Experts of a small language model: 42.3M parameters, 3084 steps.
Below are experts of layer 6 (counted from 0) of a mixture-of-experts language model. Rows are named router (the router's row for the expert), gate (a neuron's input weights, with its number), up (a neuron's input weights, with its number) and show model dimensions 0-127. Each number is 128 + 24 x the weight over its row's rms, rounded and kept within 0 to 255. Numbers have three digits each.
Before each expert's rows: a language model's description of what the expert responds to; "gets" lists some tokens that make up at least twice as much of what it gets as of all text. This comes from a sample of Wikipedia text that the model never trained on. Tokens count by the router's weight.

# expert 4
It responds to: Relative pronouns, list dashes
gets: " that", "-", " which", "|", " who", " 1"
router:163095063139095144094133139134120107151158153109169124104138173120105124097120117139157136130124187112139134102163110150139098114141077092158135122140091109124142139148136136077135150081086094114126160134146162094103139121139155119091124142161133115155120147143112143126119139133159153139134116126144098129094130109119122109157109126158119108125133133162115163131117146120089119146129
gate3:084105166123113116097127138129135147099170124127116123150109156124083156151152141179175155088124108056169131126126153131140105152088135129142133136076124134104158159120115138125121086142103140101109173130157117100114096135169169102134111134162127110122126144152114140106094125132172172142146137122114173120143118105111116122097100094120107128132135154101126128108112139119109125127123
up3:092196146092100156114117109094101125171188133143155126094097115130128125115151147151151142111142145112166116098142126092108168093169144123117118100141101138076131138155111120090091130135132094164130131121131106136114121110128138141167186105152119142126154121109133120160098124129097157072142138153094107144160134138094120110107129122172193096117103149082131112119133179152138172106133
gate4:143137116104161135130107178112117101198128065149176135106165052142126128118112128141105107107110087149118152118150111116159136110094104091137120111131161136150166066149137090137091102145077129108106130137126132127156117097141159174147126155161130108173143124099142125115114148130148114139166135105109122134083134147147135148109120104167100139155131108126102138105143093117101127108112
up4:118129156124126123136116137143122121139103105093107166136110067161139120139131073137111143125130102124112138116128126201109119114143152108148140163184093112117076142145109110108125107133139184124147085123122151116102136118135148100118147200139121108095088117121140097139154120165171135157117183137154164090171102134132112118086163170092122084097146115110138154130130076122131120129129
gate5:149120114125122125138124104218147122178124117146160099137161133120147146112154158129113137128108167160133121146161140144107106127126153134130135148133141090144135087162140101103114151139110114082123096126120108098103160119103109155157166148163128110136130117064099121108129121152115161063105126132142058120108076119157139107138097127127144124143086175129105140145183163137143102088126
up5:101104108086179161118131126087153128100139135139099134176107141113105134113130174105115153132147135088082163117115110163167105124114097108134144108116110150172159075095140113086116170086150150122169146108120098137132125136132125125148128104152137096145154150152105089112114107130175111104141112102165123132119122139128123110162131110116129111152116151128081128140156166157129117146122
gate6:127130169146114153132132125131122091112129129111135120121127091148101134141101157146124155102145155102158121148136134150126149101105087148132114131127124149092173125108134122097137132111111143108144108157104149141107130107157175111177091168186144119139131125145155167107126154120133161078148114102134163148073092119152116099150144117102105171090113180140132154150131143119147135156164
up6:107157119126122103143146115106135108085124101114092154138133189112105135115114153145133136161130104139101130127125139128099114122161132094161109119148123136147165123140179145123094137121103077174128146146157116110167071144102128131163096117104081125151159135109110125155125114133059157116110149095154150133146132101134139104133129101093129088161124106081083100128096103161153115131164
gate7:171118152174144128132131139099158119119146146120136155113172117101106126092112103098111125133119127118136138126122127123082126122144077104120104109116114109146165145132137156146088170124117154164140106141084169129140169095139116136175136142143131123113089132113114154124102129137177106159157132135145096130154111099122163135122084150199118123181148108172077134117148133163171165071113
up7:138150123103130143156150151077148098086164083099116120162133115127130146135142145142155116112120179143147137127120142142149091186119155178153134125117112130123123138148105106060172112148115137121136129123087127151113107117115132087138139130113138153132114170131120108146113104109151092116173154108155118145186112164073148101116108094117135117146139154107073125099152131079130134079102
gate8:120123139122124171114123138122112120080128167140134150135146138153119141111122120144126135131193149119149118115146132126143144111139122094164141102112118111179104116106179134107159124126093146137140113177106180070140115125139152075116081112154125123110103139173150115137074120177128103112130122109172169120129151141148136117167151167166149143154105155147140075084157119076163116160134
up8:151111156118131128131119129128139085142119134139150126169152135115146131097134134127120178122104125120165085148157134133105132136142106114108116078141160147123121115148160129102141117074124130142140156120131133118096142129136140104102116121137127154118123139105136156141154137106152093115171073154108117120098112122120099107132144094126133165102116147140168116113082121145118180129113
gate9:092105129134126170093174111153141142081066134142139129128120140136095127106114137123147110121075181116101136129124157117100139146103130159119151160066171107132143128104106119179119116135136126116142142117132162140075094157106107156144118117181082112147136105167101141119120122100108087100078132111140126149160131135132128118127131141141145168132101137138095136138150182098136116150129
up9:106176092144131141129102121099102116161156143134093171129145151118150106140146163107154108124140118118143059137141103131125122130124120158124135146127106090071113146115123091143090122124121107128145139099145070085108094116139116143227145135147150131139145132104138110149178103144143117145128106132119136128103123102148151125195159129125102161162134114168125113139111112120086119126143
gate10:155080072162097105105161115122156100090112120131133120144101138152146053099124156107173134138186117132097130126142124170164144105108175112140150124083123142140130097085120105116130141133133157131142143127115122098199171139144153078119136125128139161130122162123142156133144153150175153173107111105114098108112109125145145139134118081163104134105078117093162087127096152161132135162147
up10:173129158181120154129084143107085065154131086122170121116168133104135162173167101142106144120142104169158113114096086167139090135105129109143136122143118148109110078092119161106150182114097148126111126110152141125124148143175139099166148089144136101130136115103135110138091144104145105117096147107153168135116125157152133134118151116123122151151129131126124162147162117091093144161147

# expert 6
It responds to: F-initial word starts
gets: " f", " F", ".", "ra", "F", "duc"
router:129079122188095173109154121080128139140115168127165150107145136129124094148122171162147099134099152124156112102151122092105125135122120156168159118101114085100134118138083117100132078101106118107083152125139165141116108093128112119094127143138156132167111158138134114110180100111169140103109152132161108156131130150114156160119133169107120123136153156166109148147116147105158130112152
gate3:087138104135080152083154151108131112107159127157153114105145137115121089166156143141143143112129110136188133146114124150135148156126164101164122152105139144134108138152108109121127072145109145125144164105155129075126135152172173108112113137180156099135084113181139150127115093156163122105118133141115151111141126115131094091102117095166140151095177163107114157122115152108091152135130
up3:092136084139097131095085157137153131169144129162089160116112123088083133102092133113122181108115123103125142113143137117157103076181143131102121115121138121139110135123126100152099151125136130134181105144133149104128125126087121146134170125124159127127116139127169140143116104160101131083133187153140132148171094137129135080122127115116176128131089140057114131116136135137140140068133
gate4:095103155131139127115159118125098127109087082138102150151153108110120096139105124168106092114128126121124122143204156150135145154078130117179143105135109097129113081178095103143080077128088113109098169117113132135169143132132118145132134183131147093108123146110155133126120134146187110135146128115096128169100151108126118129114122132100145098162151088132118137101147158127105150093111
up4:124091175074151118168164131104112102121170171108153157121107129125177126115118126132162147103132143155128125103097096196103146142108122190098103132129080119145081112162124133154120101139136173139161153108099169153144120131080100115153127162127150082119137099128093105122159121105118132140130134123117120141125083117113079117145155113130138065111116135111144133133126103137107142115135
gate5:137102107150095159130130099139106147130118143151118117149137121173138097147128172180182104120173142176130119126165144125124135119168130121133101151124140092095125120157136100083113127182125092144084129088139121121104111127170121190165160123105147136143084115127123163143135092154089138078102136124139094136132114154131109141124142141098132149109117145119077118126128140112201074091138
up5:117091101089150149127127124107138151108125113172108175148098137150175105136132136087150153154141101114094127144106108125174134120109125111132133104142137097157136157090093116109091150116145107120098143162167124085117100150115078139117123137121170132150118139122069101101081134146115124129133099156113109132100166142134146133183110113126135087156126114130141124144143107151139081133128
gate6:112098145162156120105159102134104135094125090148122119120149120143137162104104180160112130161153144150117101125135146170135126092109146144142126119111109143128131121123119112098155135095131123116138138105136097112112159115175171116178097161176165100145116132105110141126136117109134136140151097120131147127101121132131185124108134150100130130125114139138133131133139141094130165175140
up6:142187107127113100141169109109165111069118132144097134145165130146127122139138123144131131161112127134095126143140126112105102161145121110125168175171157127202148127133187122146107128124093092124120177122167149148136119116133097134157094131154104113119159138135126139153097119118114148144127153151087166087174173127157142102098117141149157110117169154078132137137133121188094107121143
gate7:156112148129082124140127155156167111120148176122124100116127141092120133128109172109129110135178158136182159175127143115084158084102082110161154129098144114115136127097129158119124136095100158153157114118088167113092110114091122153116135119183092150105113138114138139109071144113161137135130116123163151119165150128119112132109113146171104101114161095133138160135143133099170116127166
up7:115134134149150183145146140082136078113184105077114155130123120137083107108142114142140127143111148138158139123142094138165131133144151119152125131111099124140162127139120076112129119126166147125102136120122144146106095112147143152128137102141098167111136185120133168123108098115117085109113203096152107137138129154099117112107110116082090131144140115155145119119123162111130128122109
gate8:143148129136105170119125104116113144141081109132167163137128152154101114110128098135121103144178141131114099103116143105127121122121110144129115159120104137157130121140160139139165153156130121105102165157096147101146120115140128083146107191135116134086090104129106083108133077104111115121103117114151140139168104112145150105130128138163155118138176124129124105105151119119135085174166
up8:112153136136167148109112172131136130162146122102171112176139098120108113082149143080133158119136114130113088155122164096110135117101127097118117102130169129116126129119141128105125095097091125134162184109112098113054149115132135169106141126182109168105134124110143139142156104117142130158178108111102140128126105132088120102149169084128168171119124108100135132126095134146122159124092
gate9:150117113168143123121141133120155155080138146112142133131166123130144107138111093122121119116119130131132162141140137137104178113120115167147158169107138131135100112113101111171102080139096126126154140104110156129103122117109150182189090154126135129128114145139129183141135140112122133060098141100189155155180152154121158131116112116172136159119159131142123095124120198109065093116141
up9:114091127144146086149126104140141071150184159191093125139100125114178167143131128121123128119105153110161074154119128145106120094143115132128113151117171104109142115099096130111114115172129137144152119128139091121106159136145103101175125138103176155141095152120122131136154114141112142133187119116109144128127152102154161139131159146125098155137151128125137097151142121123134113163127
gate10:147102101147117122120135142100162119121107105167149128118083163149132139135146206114154101184165104115128135118183145145124136147117170166125167143111113129124134110150114123139134144112111139146150164088138170153166151126099150133103115159172135155143135116179133141136149162171166154109093109102091113121123135152144122209152119139120104105133105139132157071130099133119147118110105
up10:154101144117166118109105143142071055148178119133121145134154116146114136124179131155072168108133114171135134150146108106158116117137126154120141122132109139138140102112145119103151184122115119118149128129150149123126121147169136107158148050143135104138121172116143109081124098122166144161098122109179140132131154128131173169119186137164116146147084110121139124139173117135144122116111

# expert 9
It responds to: Prepositions, be, p-pieces
gets: "p", " at", " be", " as", " p", " on"
router:099141112151111117149102101106147108155138152137174109105111132126155112111109148109105090131121138099146132100139148121156123093126090101119131136153094143138183140172136101108135127139094086107078120170153137127143137110121105171105079168130145112124139117091093128130138151096129112102112142156163108095111102139119137163120139181131075133111130120131109113118114146124091106083116
gate3:082112123135122173123097121120179115128159157142125127139119175113113132147152146129093138108113118089148143108105128131143113132117115089118118134100133106107134117112123083159143076115104130067135139161119108098132136150120154113117099147159149111130122143139101129137097103150132176109168162077081172112163115108131089124142120137173075147153153154123140116130103111069105115139122
up3:068117142116107121073085090082112120147145144120104114119127104108120134119127151148133108129120135111132143113136112132132104095171141178106138119140143127135128109130129089081132103156132097158150114144145140099129151118087112132123129158107106150103125116125168135144089124156110094084132165157122115146107126135168106140095142136130139122114088104085136149128134124167165154114130
gate4:106125097103147107161128150163142113141101074111133163099137105128112109153115115127079068111171055121132139147158155152146131146120104091176139134114121102120147095119078105145090084145071115133078120110111147157168150126095141159113114164161112144139137134078156145090111181103164104147164143141094126131149115117153144150102152109134149104154123127078135147106137117156087124099140
up4:132123150106161145120129108132151125149160087099121159118114077164165122156138146167102128153119101167150132104104098151145138121114107122164147136171126114127098115127112117124073119108128201134177129096145168107103110155091177155084077173137136135130098129135129075104114100125130113144099196124107155084125144128104110133148162156120121078132178107129159129138107114135092102138108
gate5:114160118112115148142101149121108163151126138169145113178153133112130154125124155115149086128155146132101116119177107121127146099132145135137130109155129146139168118162125082094107169122143129093098130163135066138116134171126133167139149147143153140132111147158119179099151136130137158118122119134121114118132132144138135139119125147166121147118132135151100089165135163123167106104119
up5:109080127109154170154131112138176141130107169158097120126096117151164103112119142148108121136153076129096160126075159123147135118162161115124137121137137118150129121123123159121104178083140145162101114135163153092148114073149094128112127181135108101129122157139102082085099106124134170113111114144129141134089119145114127117107135099143152100102135113156078122133137135153165112144131
gate6:142153179138168120144118100131108119119126146111119130131155112125095123111123145116101122141117140106140093094161156114122147095127102145153114127128107143104132112136133129108179153079130113114128100132148085140140162080121138163134142193161126060117094106132141149102146124125116141083133090110164149120126139082121149089130116127106129183131100137094119173150130121165115116085127
up6:165095158113133096128121116154145111115116134113101162098151179158133097110063179133142138126146135133113107138127130091121109156139100106125170180095127142141144130127190115173146171120147126142112126094145130139141113118137141140147088128131104115112119148133125131117101138165131154108146126141134160107125141126149131109138080129160141118138172129086129133142156102169139093107157
gate7:159119142131112137129127115097118066116091137123129104097126160122120109105170128135149099077172168107091144123128116144122157062128102087127101112158083124122145163134144130104078139120123128160128115140084142133131145141102112164100124099126111114100125161099107113128108127147131132113123139139158121114167104102106132151159132126139099119111096135152126149134113123126185139145139
up7:171138127099166160116123089080163135087159131129116149132135139145135121098121143159124097165122159138147131122129137131149122169140171153157132102150090106138119126136125111093141105145151140141119131130154098138102106141126112163115112122166131155159086154121128133166108155134122166123135128115155121163194160130104138089111113122155126128158145103156125092128103133133128122099108
gate8:108150117122143175122111115106119144115076094145108134166183128140190099068103118119115123127157156172168146126111159133160112103117111109155106141165131082132091141116162132133127164126151122146130146175087112111082146122174159155123122147118103186098110111134139135138099131140119143122133107126130126094090129151117081119120177128138135140156137111154116137118137115148135088132123
up8:129131153157167152118111126173139120143113116133152112111127135099091157122139121117131111112103141133137145135134150133122126085116102120166133096154155174164133109122157150122104121137114124101098178126183143080089107157125180125096159136176095115125128144093145162101129100117103144125141087101135119145124108147102073130137146140151097162170126154128158129083127128120096166102148
gate9:096111128148133094081168152097128142126145178181149107163183122127146133168193131111149138105055144100090167147136124137108179156114137165118145169078164110159149119128099142120134085131106121130132115143109167130097104121120093146138117178117118120107149134130154133141152073110140133108120149125182124120141149138134118155106135086164125141141160121133098111131106141109114143126114
up9:115146097156130114107127154136100085133163164146089126162114107119138110136146144115120087093111080109123092153119124103117117132139130130129118132145156122141152079130100073134179083148151121175128151109113105169149162127148159101164137113087123143105136135158137112143170112165154140090161112129110120119126123088160106117176168131131114105098161183128162106130144134144082113146143
gate10:113098102147088105129119114146134157098119132155159150151082156178148105147182150104142128154146131137119129092142172105138128108130133113116117091135129138137136137085167129144114136124148108152116118110091146104203123131147097122118101133146183144152134154163144123107098164106153154145117140118117146074100134147132117171148113120095119086129111140119139128175111115189136124124116
up10:178136139154156123100096134159119088182170127137131153096153130111110141150156123137116140126126150190139151126137076092164121120129156111101139137120134138145075125134150147091161151173135120113105157102134122114109155129182150125137143099126097113126085167093138106144117116118163098114133136120148168144145161177139160106094155108145141121088038138126159149145184139122139115172084